From a checkpoint of a small mixture-of-experts model trained on Wikipedia.
Experts: a softmax router, a shared expert of 384 neurons.
Training: a variant of Muon for the experts, 648M tokens, 9891 steps.
Below are experts of layer 2 (counted from 0) of a mixture-of-experts language model. Rows are named router (the router's row for the expert), down (a neuron's output weights, with its number) and show model dimensions 0-223. Each number is 500 + 25 x the weight over its row's rms, rounded and kept within 0 to 999. Numbers have three digits each.
Before each expert's rows: a language model's description of what the expert responds to. This comes from a sample of Wikipedia text that the model never trained on.

# expert 9
Description: Table cell separators. Pipe characters separating cells in wiki tables of sports results and filmographies, plus equals signs closing headings and list semicolons.
router:492477508485514498520514471460452492523492543515495473486507526485498499511478490528495475534500481530512465528497521514523456506485510508484502496526530519507503493518517463540506510532512524494558490493538511483528465508513565527556500499501529517478489528474523457508484531446481487496497521480564464495487521482485513490497524497531491486462475494530475519527464494491518522494518483525510474512499572489448523487487482530474464488523512504473526488511455505467525507508502431450517488478505505514505486489441492498457474467540498499508538468502524517469521480503500524497492495535503443491514469510514527498526536484459486542501484509525473507489551531463484514562473
down6:512471508521503491524481511530551504492542479495474508519442505470513493520493446515498541452486513517496514447556507491513512475501473497493517492464512455490552486505506483485460474536495510491494472472498522448466506508528463513473491523454482530501482469531450526490482503513491489507462473522470498529476523523514473491515492467470469482502506483549480522490496493517510509435455508521450477527511475485504504508480538466465469475469483500502487516489439455498453432477521488493492518526477480496540521508501489518519518519502494456528478468494515494555503524507502571507513487504550492479494454496494473531503520530495500483505502480495503507507482478521541502520503
down7:489506480483466509495511497485502519521504488475484505505509496475527449488516494524559515538466496517527480460509485507554536522464506521464473435485459456520467510530471474501509485493501452455513534493475551476517491493517503481464491469537502500521460495506493475538520547532548502497452492500492503490520495503445506510506484486486458475530488483508473502469503484482472471500489488477474504506493515546553503444501493516520485522464508497534529538521476515542481490478492474482494507512425501533476488466503483525524522516506526500479515501489464509459524536510476546490474505513494474526498492501507452489505526532508479493513512551544508457492524469505520514525558
down8:512481469460510471489523488500483509505515463465460491483470518475471491491467475470498521505487514513512485521495455513474519523503515472499517527524500507475496505472540512465512493504519502537514456492548481493511484485530463457511473517510521532468513522454492491531501470496507460568505512539519522527476438454457517524491499482515540520522454504493482514499516489503462486535514487553504512495495490520522510519485511522495514518435499515480516469529508507462528470491498472485458457557468469493463536499523495482482538477520516502457519496515507498534480529486522506471470451488524476504548516500532549526530548482516500482492452481482500523461472508545496466489525
down9:526508491516513466505474508539503507520496491517463535453454463497471523477507512443460486504558521484508483516499511525472497500523549548486447509465501482504486518518502498501494510477503502497497492485504504489483536510506497464487550498537544471540510503473530508541506501503495452475494475499495542498514511517474489474471510506522540436479476546513483563530525553478454519495532462494524486514502463499486471475476497518480468492490542475486534535504568481510501549502511516448510483498496480478498553489522513494491540475526512513539492480472532517495457507499458492534490492469529510486451474505482495483491497472499488545484479515482510493519481548499515526514497
down10:492512468469492522497510496510510523476498537501512493521480493518475481545501455523500518509494484504473525461498516541519525528480460516489530515499514444518430534477512493525543521532549491480531467502501537472512489516477465486485529506541535536450466508487494483476483495514492499535510500546501471535486522518441550492493495522482491453482526486504531505495508536498516494519463547529495493527453511492483488502496499520437487552478506500490484476493484479507492532516496533454495498520495502530489517513517522534551516485500487517507507456489519507480499511520510484480455552527487526482517525493460435495489503545459479503509555546489488466490488501528449482484491
down11:510519525521450475512485519513497506506470482526469495497509514500518482481507521437467475492467461525488485506504523512500520491492472507465472496491447507489528487501544486542546480503495501552476521462515526472457505494522552503477455497526526473461458494515458502467533511480493493480531511474497519498472480473534511502483500552488444504463473526438493540496496499506498506454493486509508456507512500463487480444481503564494521469526492521496474502502514495501462507538475521491544507453538453487474483524473520510514489518548503485498499503504456483486485487476553516469511462479521509521517480468516504498512503459514452493509469490507470478540494468479495527466479
down12:447478515534490518565518484483487513468460484501496475480487506496513524500469537465504521518526481496520486533536503467482503499489471535511457535567469456506521511536500538465491501526526493466536516544485495509499536560488528459489476504516510492456474490524522484521479486504516490504488466520478515489482495475471498492490522536464476476464478513524546501499512504455492516498522471481518456484534517557475475472485503501533483455502488505482511529455540509513452550498499519494490438501512488503477508528486495501517489552528459510529516519512513495509509513485528495488507488498512471513494488411475514497507499469540516504508516512503533496495476491462510453479537
down13:518459518501508486484512490496487543489530568570447475523504508535507515479535551497501494485453496465491485561491492490502510487500492517513488479546494521504486504495523522492442511448522479483477513490529468463533486476432528512494496537523502500503481506464540512540505480490491519480485494508483492486479473480536514484471451489552550456550473541502518534558499526526521524529482541482509470510482517531462483501497521465520463494485489507517498476536536514468501504487497508519520500489477539507508505505463514464517497509461483491498513509484468526495515465510490511516513502521497510522474514488494486505545511508487519528527497458454464502490531512470511448494536
down14:463512508498491502460463514510542525488507515531532522508516527507524521472545488496497479529517450457473504526488515439508513496525511535500520504480520528468516508475484473495475550466464490515537517486482554496547497499517533517485486518510462463496499514480522496510490521472492527516518495549508483471481485536530471502524487531506506505516543468471479497509519456504474457505513436511481470458529477498523435527511490510518544518537543486490497463473504549478557511507522467528468519534473495493510488498511506505521506494484529525489522496496472495472456521517529518501501501477413513491497474476503518459523447507471498475500529464518487519489507482510520528521489
down15:526462506474480467521459476471550498482516520498462508453510531513523529478510511532513511478519526466503481482475526486537474516501500564499532532475448516490536492522485505549514484500536498521528529490511501537496518480515500478487491497512531478493476456517465524513486481475507498510543477470490504483468490482459518471506537530515530476488522528497473547496492465448520557475529466459516501506452483482491463481510481524502471535511486486475493507505521498483477502483470457498552522517493518485456522517502451458474502483509498480506538552487513515494516506527515505526471456468516475516479482485545526514482492448487505538506485512551513468539468495528531495504472
down16:481513476482498470562517516455462505496508510480474493515488522531575501493492498474474503492512481499540537483473502522466522483491479494466488505513479531538462499552514500528482480500491448470516471481515524579516502495502523488448501507555508489479476492473487499473515531492496493498555498490492517539506490513535487501525501475451474523482507486505524482442508430497514505482501486508478493529485497453449509527501503467499503526501483521478526502482559520520498516489465522505470505489502501503499490451506459505476458516495426525458477484456490468476516476475493496479531478513529491486459493507513519504501494541515484481501508472496501492492510489499497498487588
down17:475505517467489523513528523502518493480509465489458512489499511521453519418530511493513518522527504517510502510472436455494444476489513451518491477483522523507469546470512506528515535527513506509478520504523514455526489485472521486544529454520493516503509499542526492508453492519482546503531522522547483509501478532526506472521483480510506505454556497504522536521484520539513510534509522473443509499498540479495502531434485494546448494462481475516499453517507498489543494514436537512521498513488528527442495518479495479518480475485519496484500518477508527521496482544507455494500486491489499523481477468492504496485470466492501509499466515489456505526491507504496508527507
down18:539498488486504495436532518490531486540538496503469509513524466499460516538481529510462502448517513511494472533490484520459505552560462516520530473528474527447470528486509459500518541529523461497510506489492494504524496477475516452487544507488542477505545520501466483493522494518460452518512491483477508470521507521546489472551491505494484522495528532457545537512526477492507485495481529540500526497525467520495506540486497489449479519478531528523484526489526513486489538497447498491462529511508558499478508462517508519480485496536530456515494507524501439458490494505528512489508523501507519515511485553496498520545492490489501481469483503488511503494506496511523489484479
down19:438522492506528488451504513484462498453506528482473496555519512518497509507471540519505479482540486464502543513517522464494482511469449456460518485497494479471462494489476454523500527518463461519523530468502488483509500544532507510501510515503517553522507496469538501509476466516512500476515475470528541486514504464518438481507472570511451458480530500495523544532518491489459464503468501487476495485505509522510470504502469473473495516496492487477493481497507491491527477527495503480504501486471496499521500508476562522451488453495492486467493496470469516486500522562502491487499526455464544509465511487487492535524491493508477478493499510463516533476552504529476521485486
down20:453522506513462466530487492478489525525496499458475502554495501524548517479549496503538520515491491452493476489490504487514499487444543505504520518508500465521512475496516486499495527449451501524500460478500476459526498541515472509519516491514543503481451500499532490544505510506530542550533512516522516482481523517483547448462471486513469520493457458473488532492450489490503504507483482525498529493505527509458524479508491472443491498519540488468484541517482502511453502511479512490507480494507439533510483508501516522528490509488485509477508513477468474501528504494505492428512511545489511518516547485520493486527493518523513461455499488513501448509507525534518554480498
down21:472507504518493486491513503495525522496505484493481479498496524455496484488487511527503460499509516500476470454520474506485461524492484494491508534533528523505473473533461531518501460511524492465531546512482506538527503457530558494474478446442495493544508494497488555468527496493510492517514454481495528492512474505541481479444504492471484526553490473528475513536519492463516502500507494497474431469510521553515520490505496481476492520492472534525462519494485500550460497469550518509499513475525533467486459528508495485499474527517504507557526514517505494484523470488493479483520503494546562496474491473476465530551508526528508512532509482489475500544481483504538537510516
down22:507457487467515505529508487477483521484477458480514531486535521462513511513484465508503476503502472499497469506494513498516511529541502466512506487525495501533555490518504520511485542533493469460458524493545476528477503518503440491528485512486524501495506507512501468511508477502506501521494566512541502488500494557496520486476467488499491527504471453479480519510493550513453497501493441468453490498468489525493527502509494459512529554490526483471491535482519488486486519480526559494548496511498476489482488526518527463523510479525497463538538515481515492489470513471515496473505445500520508546517483442481479478494501485497562511548468490551463489530505483530533453522497
down23:512495446466488482477528526518495528547513514491507459504499463563508510461497493468489506491504483505488507480517461491470509459498529464470505479467497495488453504485484508454470478489480485517491481486515503476500538498484451483510488503507513494505508492471527494504496466521480496512538461538534456462541456563508476509454508488483547505473504487535527509513514502494497510532522494536497521503493515461469509512470511476497516491492506452531485464491460455485501565521475502501541507520510495510495456523498526511477496497541496525488485459442466573529503526508514463514478496516508472542502501438504496515508492477474464497509469530497473522506490527520533486523556
down24:526500493507524502481497502455468521466506501507510482477473515486483512509551509546542493487495486481536473487504448469463477517458474509485515479515581514514461487526486504471514517498542548534463495498464484466473506488503528521503522481498509515453531487534521546509496514487544486495552510477559440481492502494534489463489488519443504509474504461516505491486537508525531471518479501483492483530499541512451507542544473452511528488517521550508468493524485523493484488492503469478462492519517520521534510536510518520521546507508483475521469484509482504476507510512477459509476515496506508500523515512508533550489502526469497519517451512474500510476461542490493497501454
down25:514481513496533534526478489431495514486476550556541517482467503459504495462489501496446497538486520522470501469511495479469462522541542490479500485518507508529494538504557509491472511530484494518481527471493501491507497494490487508467504498495480459457451542522500457524522467489485473493473507481504492443473506492493498481508473519540491519511489541538483528549499519485534465510488512528485459526540537498555530494552488485463460501481517484449477487502499494526488511460494545515534507512517485520523515506511474476544476512498505505533508513500506506487506511529480503495522504546499524524489532455475525509477531453505476508552458492498509467480493496516534475504468

# expert 27
Description: Verbs and function words. Forms of be and have after a subject, such as is, was, are, plus quantifiers and possessives like first, some, his.
router:481514491519537508506479490496510502447493505491525514485515478474498517520501465476480439530470507498463482525511495521484495525507499493500462506469473497504536511519506524517496531466538487494473454504535494503487527466535475539522503499498505501519497500561475503541532521501529502459530577492543480506485500494495552465475509468575499552508485512473504495507494533539483521477534463478504544499492535507495453504538486535494462522472511487541582523500532535519526507561507513539478479497467497509483511487519517493485506508542512497474488463521526478508474501461513528514457503512494532510514508467481498490496493510494494461517543530476511456519510477526492531509509
down0:538485493487480525485558474470483492501512488506513498544501526491469493463530500492505494470517525495497522451477496488555478510575494506502513514533497526521495480546513504525489528480502523505457491517500526489482557506489517487516510489571526480503474485471555476482514495519523507486491517548512492506533509475516520505506507512503541467488488508505515504469521517451507510472484478499490507515495464501498524469520470530509486509467470547510455485482513516514490507488528476447481515490472527494533465500541495512461497488471487508485484459455505575541529462507512532452510478531503564501482497484546505521501526495464561486522514513505482462445517497513487529485477
down1:529510495504520534520489490512510491511547476550497506507451485499516474475458511486471501491499454483516463481546488487483479533489465535510480499501521538479466498488508507477495489495454520521484496502514488523487496514509487501437539509497499507469524470510475482547476529523525476508474449498495491538500500478536503501466524486553508523485460493477486499489529541488491522489521501534491528456498537507505473491521533526479522530534516522495504518501532511514488521559464476541436465514510454442520527523520487475526498471502494522519459483467492484477517491522516461477512463513525502493440508504510490491461515477487499471565512425462493495531532481488481496496469
down2:472486497532523523512499508513542534497517501485531513508480526499510496535505491504475503478517544546506481471502524559472504489505532516500485567498442511471489478535539487479477492513453525518506497469501520512515507479460485529459521498465510527470551515497488521491436478504451514506484493531538549514482534536520484483478521501519509522483554488516539501535514499506523482460487503470472531482513537497476490542489483508538505557476515505479484531537509458449499523558494522488513476492559486487480531544470492479480534484503475507508481527534485506506516516513501519503498486485518498519441522495511494523472533460488472546497476493473507482475507512514477454489525
down3:512485478499525470538514502490442498491513505528506461503523532474489487514516472490480490509550507503527495537507525484577455524484457495483475495496477553446504486456452482523534488505487504466526472510534542487490492465546497541540519516511504533524503528506489509502453494444521508524499454489518510475489468501531543495516492510509454463505492508497504476513531493464490497509506521503506519492460508471458506484502533514507480474522478503480479489488496515485538471476469543463483510498474505475523519460483500505475503520484540553505530524527485484506499506450468512490491488496443524521464480533515542472478505465473513481534490552463513523472483497485558511498486
down4:501496504503506493477485499483528521514511504495504506498554487524486542500493510452463461493498461487510517514452523507521502563461506497487500467509474513523551474512551500506473498517514509471517474465504476513479464480460510536511475532477470501476512496524501467518472509528507482519488505524516507443491483505489459483475492455495515537472518481493539473515461515507500557529517486508477521490472524501520461552496492531503509497488488510467503567512478494482493470490503515500546451515511481558505505478443484484506509457483493515494506471495504569473500505513515482466446505516461519531553441499510535484537515473543512525511493511480519519477512508504505441532477
down5:537503504554509496501478464517515493494507497528521487494510557514472477526481506514474508504484459464476508463517487513502470548498513512520458513483515505493491525499503544482469477521507491467513489532504484517525507530556524530496485452522489522488472547528529520498518470488513549508492513540520474535451506496478517515469475513492496528506543526491465469484514479507556483509511503525502477498500554499455526523460482538534479468546498455493500509463542492509483481550513498501549463516527505451501496465482482514471550489475521517495530474520541503536497490485480498483503499507535451479516504475535462482503515524512544480486512499477489473458488508542499438471523
down6:530492496545502527545483504531483485486498504518514546526477482458523509510528521469513539526505497481491533483485549480527455458510518502495510470454502473514487540531472475567524518485481490509488559478493477482508538520526526495513468486497514479510477497499472505499505507485501503506508514464514491519528492506530596464515490463489504496502505463547490489505468531521511491497496530482483472545531476489500556506485527485516515459446513529502492526534473523529549513512498546526550498470536496533487459502513528513505477503492486514517507529469529472501492530526501508527536529515508502489510463479527496497510505512522554495515453527482533482527466482474515503448475
down7:516531531470535496548473494490524549479479466522531527465535525529524506473526500465506538480478517511525482484465476492526529536507529498539504508516505538480505497455507470508534463498483487488490524485524526485525497517491496520509530518491453522479494562486500496503554525536492483500516541465503490492482522544509524465505478500525470501525539488459507544542497503519534501519510477545501504527504483468488492538474505485494493522509493527468479475528492503502546557513531516504459499446486500521464489489525513486524517487495472499488472539493480468505524532496473480478439500486475535531462555501486482487535440507491522525518509502489523474512511511450465459516519
down8:511519484528475528489538467551504523527496470494524515495519474507501503445538465462455525506490498526475515535459528497472501493472512507520506472492486531520538463489507519499510509533510491445498476482470491484531478538468481511530510504487502500483502481553514515493464523462507515474504516523508504418495522507458481476485480532494483502495489523528505483484487545536481466474508507509493480521489515482488510576507542556494486511519510508463489502498421489509534501519478522475553488506476518468531506489530469522473497502525496472494499509550552497504502516492468518530486490540464488482539474508484516486478538486544448501457506544518501515481523508506499483530520
down9:502480472479465498546498514513552536556485491474538513488501501510493497485518459500493503523527500553488509530456491462498491487543498442495479487515457468516466462486489496493490503511493484485532531512486525526472501515469493500527497511538483498506481529458509548499467550507503490470492522477498495483476547449535509469437511526504462525550505507524485491508478557519523527508455487496476512526491516467442498532523522474520489506524547501517479484519460468517511518487445472502482500535498481522489487479528514520509493504500538488511512498508532480479502479555509472463493499501548510515486483499540510546478514478527464533484487513470510475511518458476545507541497
down10:508497515504501533558480481499490492532524486481475509451494534477549493517519544531517481501477461482502508466462496459484510498540480541489517493508496471487538555484524505502498520480478471525472513484490519503477526519548471513480459564497505545498522505522464480506522502528471513527487451520463477462486508560499487535467487506475531545446486472473523513476480518481506514472506528521545540472515510497567474456484499495526479499511505543489494512497526486532494452479500515508441509514504493513481549505475505507467500507491483492456487495496460490463525501499510472484508496519499531508477506509489513469506485560501492514510539482537439513473516520489491477527515
down11:517484489502517537523511508500494492495492492498518524509472494495513456535478489531509475526466485507512495562474495516473455503503482532495519505501468494502529466542498521508510512508529484498506490487460512510448484507513474500516481503515500533475515509510481480442500515505521523544492467518506443464469515472490469561461499521520480546532482458482535449554490497530467463524511523508457463501541485489527458472504472517472448500493468484504489477500494493455464522490509520517481500523516491471458512520465487456506472481489473484453452501507478517472504500442511454495478443495474512548525531485485474493538477519507465496534516501519477464524462504487480482526486
down12:524488516481484512543466522522534502455455490515528528498490508539486482530505558499560452544499536508505516518531477515474511526490485508557499474547499492499519517467483474502459494489443520503490506506520517483465482519484528426513563495495513480527448483495514510470545539490519487502519488493509514518521454499515497473500489472491487478499488479491530491510505500476537502495493471503507511512527522483526462572467532504464436505517485443493490539522506500512525484507497509482486482473485457532490494449475507494451498480484513492545515465479523501520503475513526517516531491478477486513534502499516521536467439515507501498524507478478478533479472490497501488481479
down13:476495523514532484499480464440563521484459493507468483493502495529475502474487501528527532476546491493520511511512511480472485536485488512549494491462534518515518492456468532514475499488484520490482495458515499484499512506495461498516542543488526536505486496470502479505464503535457460501497506478522555488513482477526500494506547491549480489495527495535545510507511521453466490533492528531489485452493470495504521503461528524472569499461519467477492542480537483549513460533576496505493523503464520476462508506544482492493527509501474468527530497490510504521534491491517501499531483509493514534493532475480486522554514485502531511541522510545502489506499502464514507482481
down14:459459483506499489529490526502499478504515471470497550468504493533469505546501474493490500492493520520505499504506487490483513484524511548513534521530467476513507537519512526507510492487474484497504494519487509487479486475538512495480504516462531523513528492486524478481504495545437450497508516506495489475479503474506511497542494527486473488492515537510500565477507517500532488556552523503480475524553463547495532526453476501540487461450546432511545465545474558495527520531460481510513510472538506520500532482503496493522478477506459486474503541510500510460501518468498476474476492511479502489482530493443490493481462563496478487490525490523493519464484495495471495463498
down15:486502517516503525536482500483446433538512510550510475477503491482476466530550515490506545511474503481480481519506521504551485485499502510502521480528499568481482503486514523516498491519526502464545504513490498491523488511498539534539468499473507549471509546513475513502560507461454493536538475546501507489496522458490549451472470482495501486495530511510469513453476479469554479554521490554516487498516528527471477504481548502499527492515482511493471521501500491494506512474504525502494513451509487501503471534457555462459465497487493524529512506500479503512517489497548537519470519480479504537493472525500496496527452457519523507508483520493492521492505476483523517513509
down16:491500504509494511495476523493518511490506454524471452532503492481521495484527442542473518526528495492493537506504490481504452496496496532499512499470484506524486522507552454511480487492497518527447506518545516474500532489472518532461457485446519525473537476484525519481498510506510498520512509531474526480509514482467507494494496522519499502458552498505506506482458504502475447458451474465488526505509520492505528529513521523525494522503502540498532500506493526443483516556496549499501521494446478462491469530471492475538494488486498522458482496556500498521524448546488493506493524503500482543468520526549486521509491519529511446494559509510495503489494539515542493526545
down17:516502458518531524530500496503492501475476466524496464466480508494517511501520521483498492491474497558483478477490494501454477524463494471496490502505494489488528462518519484551516518543523449495475495495535500503521547520519466539531488520505552484502491492507551523513490479500452518509506485489472505535523468496494473519446520540516456468499516527473511428489477508500506509496522424441541481530511472516507498495493524510511509465500500534496519508510452495477547462524496485469501508542509507476484551525528525506502451502469472508469497481517494470480466537533464527545488542485507492537512502524514520525487486536509500467480476515493492513470511540473498547487474
down18:490495517512502507492490522545443517485487512511516472511491491530532501513485497541482540521478469462437462490504505518485493468509533505522537544472532518494503483493496494478544502481524495516528552534489489503482475504512527515462473546490468509496472507473456487473476519483520517519512505478518512549511494531459481540503481483451536472519449528504542491498484526495504483504517499487462443481505498482506460478460477476474455549489482512484495442493469509533488497500474534528542430533466475483506518491500531475516559478489490493529513443482480511496511462464550469517479483520464526521514485544495495521503514525497498532473523506496517507534491489498497509500507
down19:501503504526501477527525512488493505477414487491482508461538505532517529472478494484489522483451475526468485503480566480459495505459503487517483479476480477504554544482522485493462498514503513493489505468496524462490495521454476502508505498546515533460549475506507523508484462514538473506488450509491517495503544475504497483502471535539505495506446523520539480472519504524478461507483478441520533468519507508507457505517482455493499411523512446503492464483480551530500483463512540531510553489488479508496494470495486531526485479479469524504496487504501520484540502474493506512506519499515476481522513518520501492536491493527489501548491487470481489494480536472490519515506

# expert 2
Description: Field and list separators. Colons, semicolons, table pipes and commas after labels or items, as in infobox fields like Defunct:, Class:, and semicolon-separated lists.
router:508537494440514481527522488512453505508457475530551502507535495501477522483479525511496508501455500489528518475563507507510506475471508530481513480536509511492507565509491499485515523480529496510524528506601510512493523502465496500479505495483475462531523524484500516517477565476489534522468496500494430525466506485513468499508477512527477475481467502538498487459538497509502516472523516528502498511534486481480519505486515435530508482544499528512531476504493505498500513481545531465474508511524436481515498521505455536470487539522490520504524532471488493502471501525490453482476514508479477487523513481536494535498519491474547451482484494470497517506497510491509537472485
down0:499478515473528478498455513471531481543537472487469522460494530469517470504492503502530514489506537498492484520505495495456439497504502488500500482490499466540452468479496517491500453471513492503527491553459476511544553507482503538496516521478552474521496503506503503533531468499511506502517482518457510462493495536501501517503475493535565570494515490523532520525519502457484461530484478525524515516455494532503531496468514484461480481504503520439513513455485484518450534486480510480494467549509499439520522521507527476531515499485494512497495484492488478462518530480539521469492503488472506508452506471516524536464482505519473486539500513483539495493522538525499519495488
down1:502460503490469529489500506490509516493474495518474478493514486512494529501522495493523506467530481543554496495504550467492452528474514513493502527492492485500498523462503515499512513481476470517528491480479487512505491502502463506511468485507502501487482449511485509481485507461504529455459490493480507515505532502481495520501511485489501546489465517483513496515526510530536507489481565472448457536554481500483492485510495498497462470417448477515494480505509513512531498490519561486503481459519504461518522485490482481576457510502568521524515518473477546522462501522507510511473464530543451536466532497480516481490543512521486461494507486480484528478449519472485523462514
down2:494469510510497481474490520503504493492478520493491537519502473529527524521522536507536502498464529524491527471507503496487505487490483480484510466459467509520513482520524463506504478479485513496462504501468482477570504439498495507505465544545476536455511506510476531474476538471515496497472515504517517507492458517452452493477477527498485483524515517487496530479490448527537508513482502519510512493537474508517481499460482542499527432514464545486504525552521483497507493512546502481501481484499507486462514495487535497495528478500542503530466502500454596468454473537543510526503510495518462491535477502475517493500478491524458538518502490515548499471530515507496452510514
down3:513486457527503544464453500447525477511494484526514474521550504522522508504490520461493507477493521532492509471495524524501442482474515528535509488489517494526532448505458528532479497457502513486469544488564489477518528502468508516497455464484536523540512484472508496455495513506503529477507498533500501487485522479505532464477487486508486541516476548486490484464519484482434475502479531524453468499462481534519493540490483483481471485531453502460481451497486509517511461469467525469498500514506496537506517513512483489549518469496493494530490521497497465530514493512512476494548519537510483498525475540491536495490485478525508501491455492455521526545519483483499494477531
down4:542442471532498473466471422455446461510543485456492479493486515431505505480514475504465493494473496536532504461486520531491469477490457511507489488461489457485487515509540495532482494472497522475492472508501509487479503528497482513475545540493505543515472452447522469502494502504490493500516487491456526510474515503486498533497481515506466493477510513462503478493508455499504565497553500494505520498548486516509513496544509498513493527511498531509503500477531533492496515472539507506495551502496526508527478510537464511450513490509442478460480510477493504479494518508485512486458518491458529523522483495528545485535469479483507510488506498488472501501504542525553486503497
down5:489527500487491498539488524462460509471467516536471484500467530432519498486493506516509514475466463518489520484477518476490517506494494477462466498512456492493486501553473483460479517435495538476483518487479456522483529562543482492463521486481514497504457438465496510516477513490492466513488497497464515510505519504512509493474504500488462492481458524487481515472473487496516501482508497511526495520500510521471486466522493481498521470486491522552470464477452462500495511480471468519512537491509485501508516495514493500492495484553445496468516482523450566512491499550495504539552507463523496520512483475487495464503506477460464533518537455519451496482507497486475541535508
down6:482500493496513482504528500509528481432482476503530516543512549482518482540472525488536501489470511460460521478518485501507526514486477502466527489557514509484473470466532555449530464498530478507484485484515526455459501514503470465487471517540518537502508488503551510518512500521488489514495511497490510519487523496513481506488526547521473461484509528498473489497525503488478548486512479494473499512495542522481514495474529552468487505477475561483535507526495520506479499513512493563550507497465466547506481529536470495457468492469527500527475498514501488496527552502483497461528512502492500491502500461503450467486522475547465520516541447476506487477475494489499488460484
down7:479476508494501482516502566463530503473507555513489502520518487505518490464521476491510459483478500488490478535502486513464531481487486577501469565470519528495521506519476511516491521524488497472507483492484466524532574501481563505497536497467488530519488480517518484520515493526473484481465507522487493505508512507534488494518492529471504519498501515517498510532513459503503491468497516490465472497502482467489504496485502491512506481501463504535495451514454499519486498497486540488503470495508490514498458525559519567507530567497428524506495462542476495471509489478495490500439524505435453475497481518492524477521507510491527477469472494498523522547512530511501471502536
down8:505482478489492505530515515484521460488476470508514503474484534542522485506499539457509499496540496524509486474509500517543520506524498451507466530490537551520551527542506512467506521488515545519510525501507516488503490520490495558494477473521506511473522484476510484512486514520448485504519479478468528491510511493483516530502449472516507477504501491441468516503470479515512527528521539497514507471468481508503499499528464456489453506501497481448475492519480518511523526523541501514501563502502510500463471496503492496529472487518437530438490463515451509445448498487520516528477509505484517542506497512525526449526544511504506492552535526519500503488458462492457521506531
down9:510505579511536503521493529459462499486490505491499502525483502562496502540523473474507568496514523495511475529477494472518490542491495502507475495517510489491512511491546531555521519515519514458510474514478558532517486495505508500528532505443485455493505505520523482515439529485463509548478499523476502534479534514463496502506524513518498519482478497538543518524473480503491498544462502501490485515510534494493512486465509503477513461523464515537516494496520494533453477487482519479490517471486492523522508550485565515537507488486508501516489503457506509498492504490507535502505526506547517520484515469501466490491477479492487501521494528553530489445429482490514497533559
down10:473505496459526461528475459528533483518487508479507465455473475511456488505450502467500503486480510505478456570500498509494452497473479492481504530462468493499546529500512540498512487499513516474518489479496458474451454474498506568480478470492533480514502530494476475498474496457468488504481508522462446486457490476523505522504491516514472519495527462486498481480502497483523529531444492511527488527481496485516509452504486454505517482538498473472522494470497435464507468507505449467486478520517470501480500508483475517527499476499474495497555508476473476509486519489543515508494460484475505509470500501486491466533509475504486475479491516488530453495508473438491461510502
down11:515550524512501463455503478483484532525515529482481531488471491492514479499493508533486499520474500521510457528514509537482544485531505506491498489510491506453515499489499508548510472511530511486491532491548548487521463460488489552493513553493513509513499494499483518483528454492483524485488504505483455490503489482514525546502481511507515553503496518494490492512532505503536536501461494500498484527543500493525525519506571489482548508492534468441523509472519485467519513489455498519521484469493477488507516459481506430487521525540457502500557486532519495508455483493528512478534483476557446521489482491533506517524519479540514511538487495523551528478475530486529509483465
down12:522518500511502504521495510504482498510486509528533469471498508481478524502486458541521488481496495423504466537455505521512518487488524492560507489540514463470495465500544498462541515485493498482533535490541526451467467484509448484515499506505515489497473483505495521469487475497502509519513451547496466480458478489534477500533492538487517459487504495479496461467504472523467483511485475496513476496478534506487508532533468511518504533490524532522464466523460503503541523508546492473520476513474490500530480470540489485488487484475494489461469499543543472570511492515453549499514493518531500505488526506497530481489488515509544471507493554458450484471487513472512515487478
down13:529421505498488489469493502488543508471522496488518497520517498533476523505500550495487516479511482451516503550475499518531493476548503493474516525515486512506478488524516476506507522444490468507465506501473514463518539516441499511456505480490537501507483440492488524522546489499510520517499540503502485486452527552515468482489546532485509476478531516560491531519460530484479483477509489474465552493501496538499509506468471508475513504506483508500511529531554478452518538503488497516500508523487460502480490479499547492534530570512534515513518477479497514485477484508520509477512487511479526489486524495508518521497444484478535478492505528515458534504489431520512473512502
down14:480473485490504494491483496536497495529530492491488493526486494493479485497474530485472464530539501518516495497510522498490500476487478481518477504501494528485510483524454506484521541498455506500524515441477504505495470511482452493537480511500479513521490490479525463497519467542507480461504457490529528533487485516520497477467489459509515489565487475428525493519499483518475481512478501502489506472500473515484498474493500564515514482482506437492466490564502519497522522455517505479501521500511517471536509511505524519516416477441524485463527512533454519547503509514520500505495518493483482454455553476527534523542488495486496492523479519515525498465568486491466454493483
down15:526478484529500499467495480492487514533487455573526543472502526511525505460508533538521474523540493514448500490467475489464495507485489487485551487533496523495533496495532519519507502514545495502507482537495511475521542530564458478501513508508498484504489517534475521455424488502478518531505461494454483490464506477492503496497483462463476513499457468486486514469473518474521516461529485509468446512495471498455487522484547506495516525484535497497481510477439493496466485542514515501495512483464482496522481458473538504512528534484483459512499507472523472517513525473519482526497542481507487561511484531532489508524489511522486520479487508536510501480476476508487543503521
down16:464471489497538481457532482492459497493544519538505462535493467504504500495495507550500500492453478477488473556464529491504476504493521505473500509550432540471540562464493468544463520494484544499482483559529464516464484529461538512508465466483489487562478514504497498487496523523496485470545452504482493499554471468529540513465508493516482453539481515505513488493521493480498534511500516453519491528463460504494536485532511476485502509506479495474477497541524516500532482509513493479510516461515501495548511480529459521498486482517515462536493507493514491484497505514526510451512493495480517524510529537503547512506534525505521512520508503518502522493487522508507516497500
down17:496488507517543450491485500561495537496510454518542505488483546498485483498515496469488530468512535473498422485509467510475485485514492492506504532474480530470454492509485514455495518486497476475508485535539532497495530542507477492516496463507529468480501506524485488489502482520514485485482468533491517523507483460545511452521462525509472522490504491503469491519487501525480530495491502493477520503494530538498491492513498474502539502496481494473538524487472504533486485516530470503495540546491446458551484511494466498531518507497463498516418519516485488429515484499479484536520505476504471498474572500508491535497443456524457469511467527503500512500478509489519509496474
down18:549551513529554502538506548494505497493528474503537527526511480532518526509432488516526531495507542482481466521544482534472447478532497523498471529511493518467474501521486461514514528460511459469487476526494447503526497490508509499502530498527522520513512522533506528473509485488462517527504516473500497484477502496499481509523529465527494514488466537498488521490541475490516524531511481487511483522530499517497510484482536491500510481488468551520500511492495514495483575516465507476534472480475484534520490534545494499543456470513488518504475485479511541482499511463468513554466481468503472496500507488517499505502491465525527455509506546490486507502487517536435522460459
down19:545503498494445512471513523497513473456554533512495511509505491510514525487466473500475513472575506565504517509525527510521484510459534498515490521456461549493512481512455481518486493495479507507507513503514488497487486542484486469503500488481514533482490523537527523505520530534492490539512488518492494465503500509491527509459510509490476443488492537520516480529448555461467498523513480496483476497506502498518496514483558535489504520495509470495521536501519471480500464527475485506513479511449500455458541493515500448530529508511490502532521500525460502521494491502502533496485477475486528508484462551517501510492534529526488548484490512472519469499461542525493501511411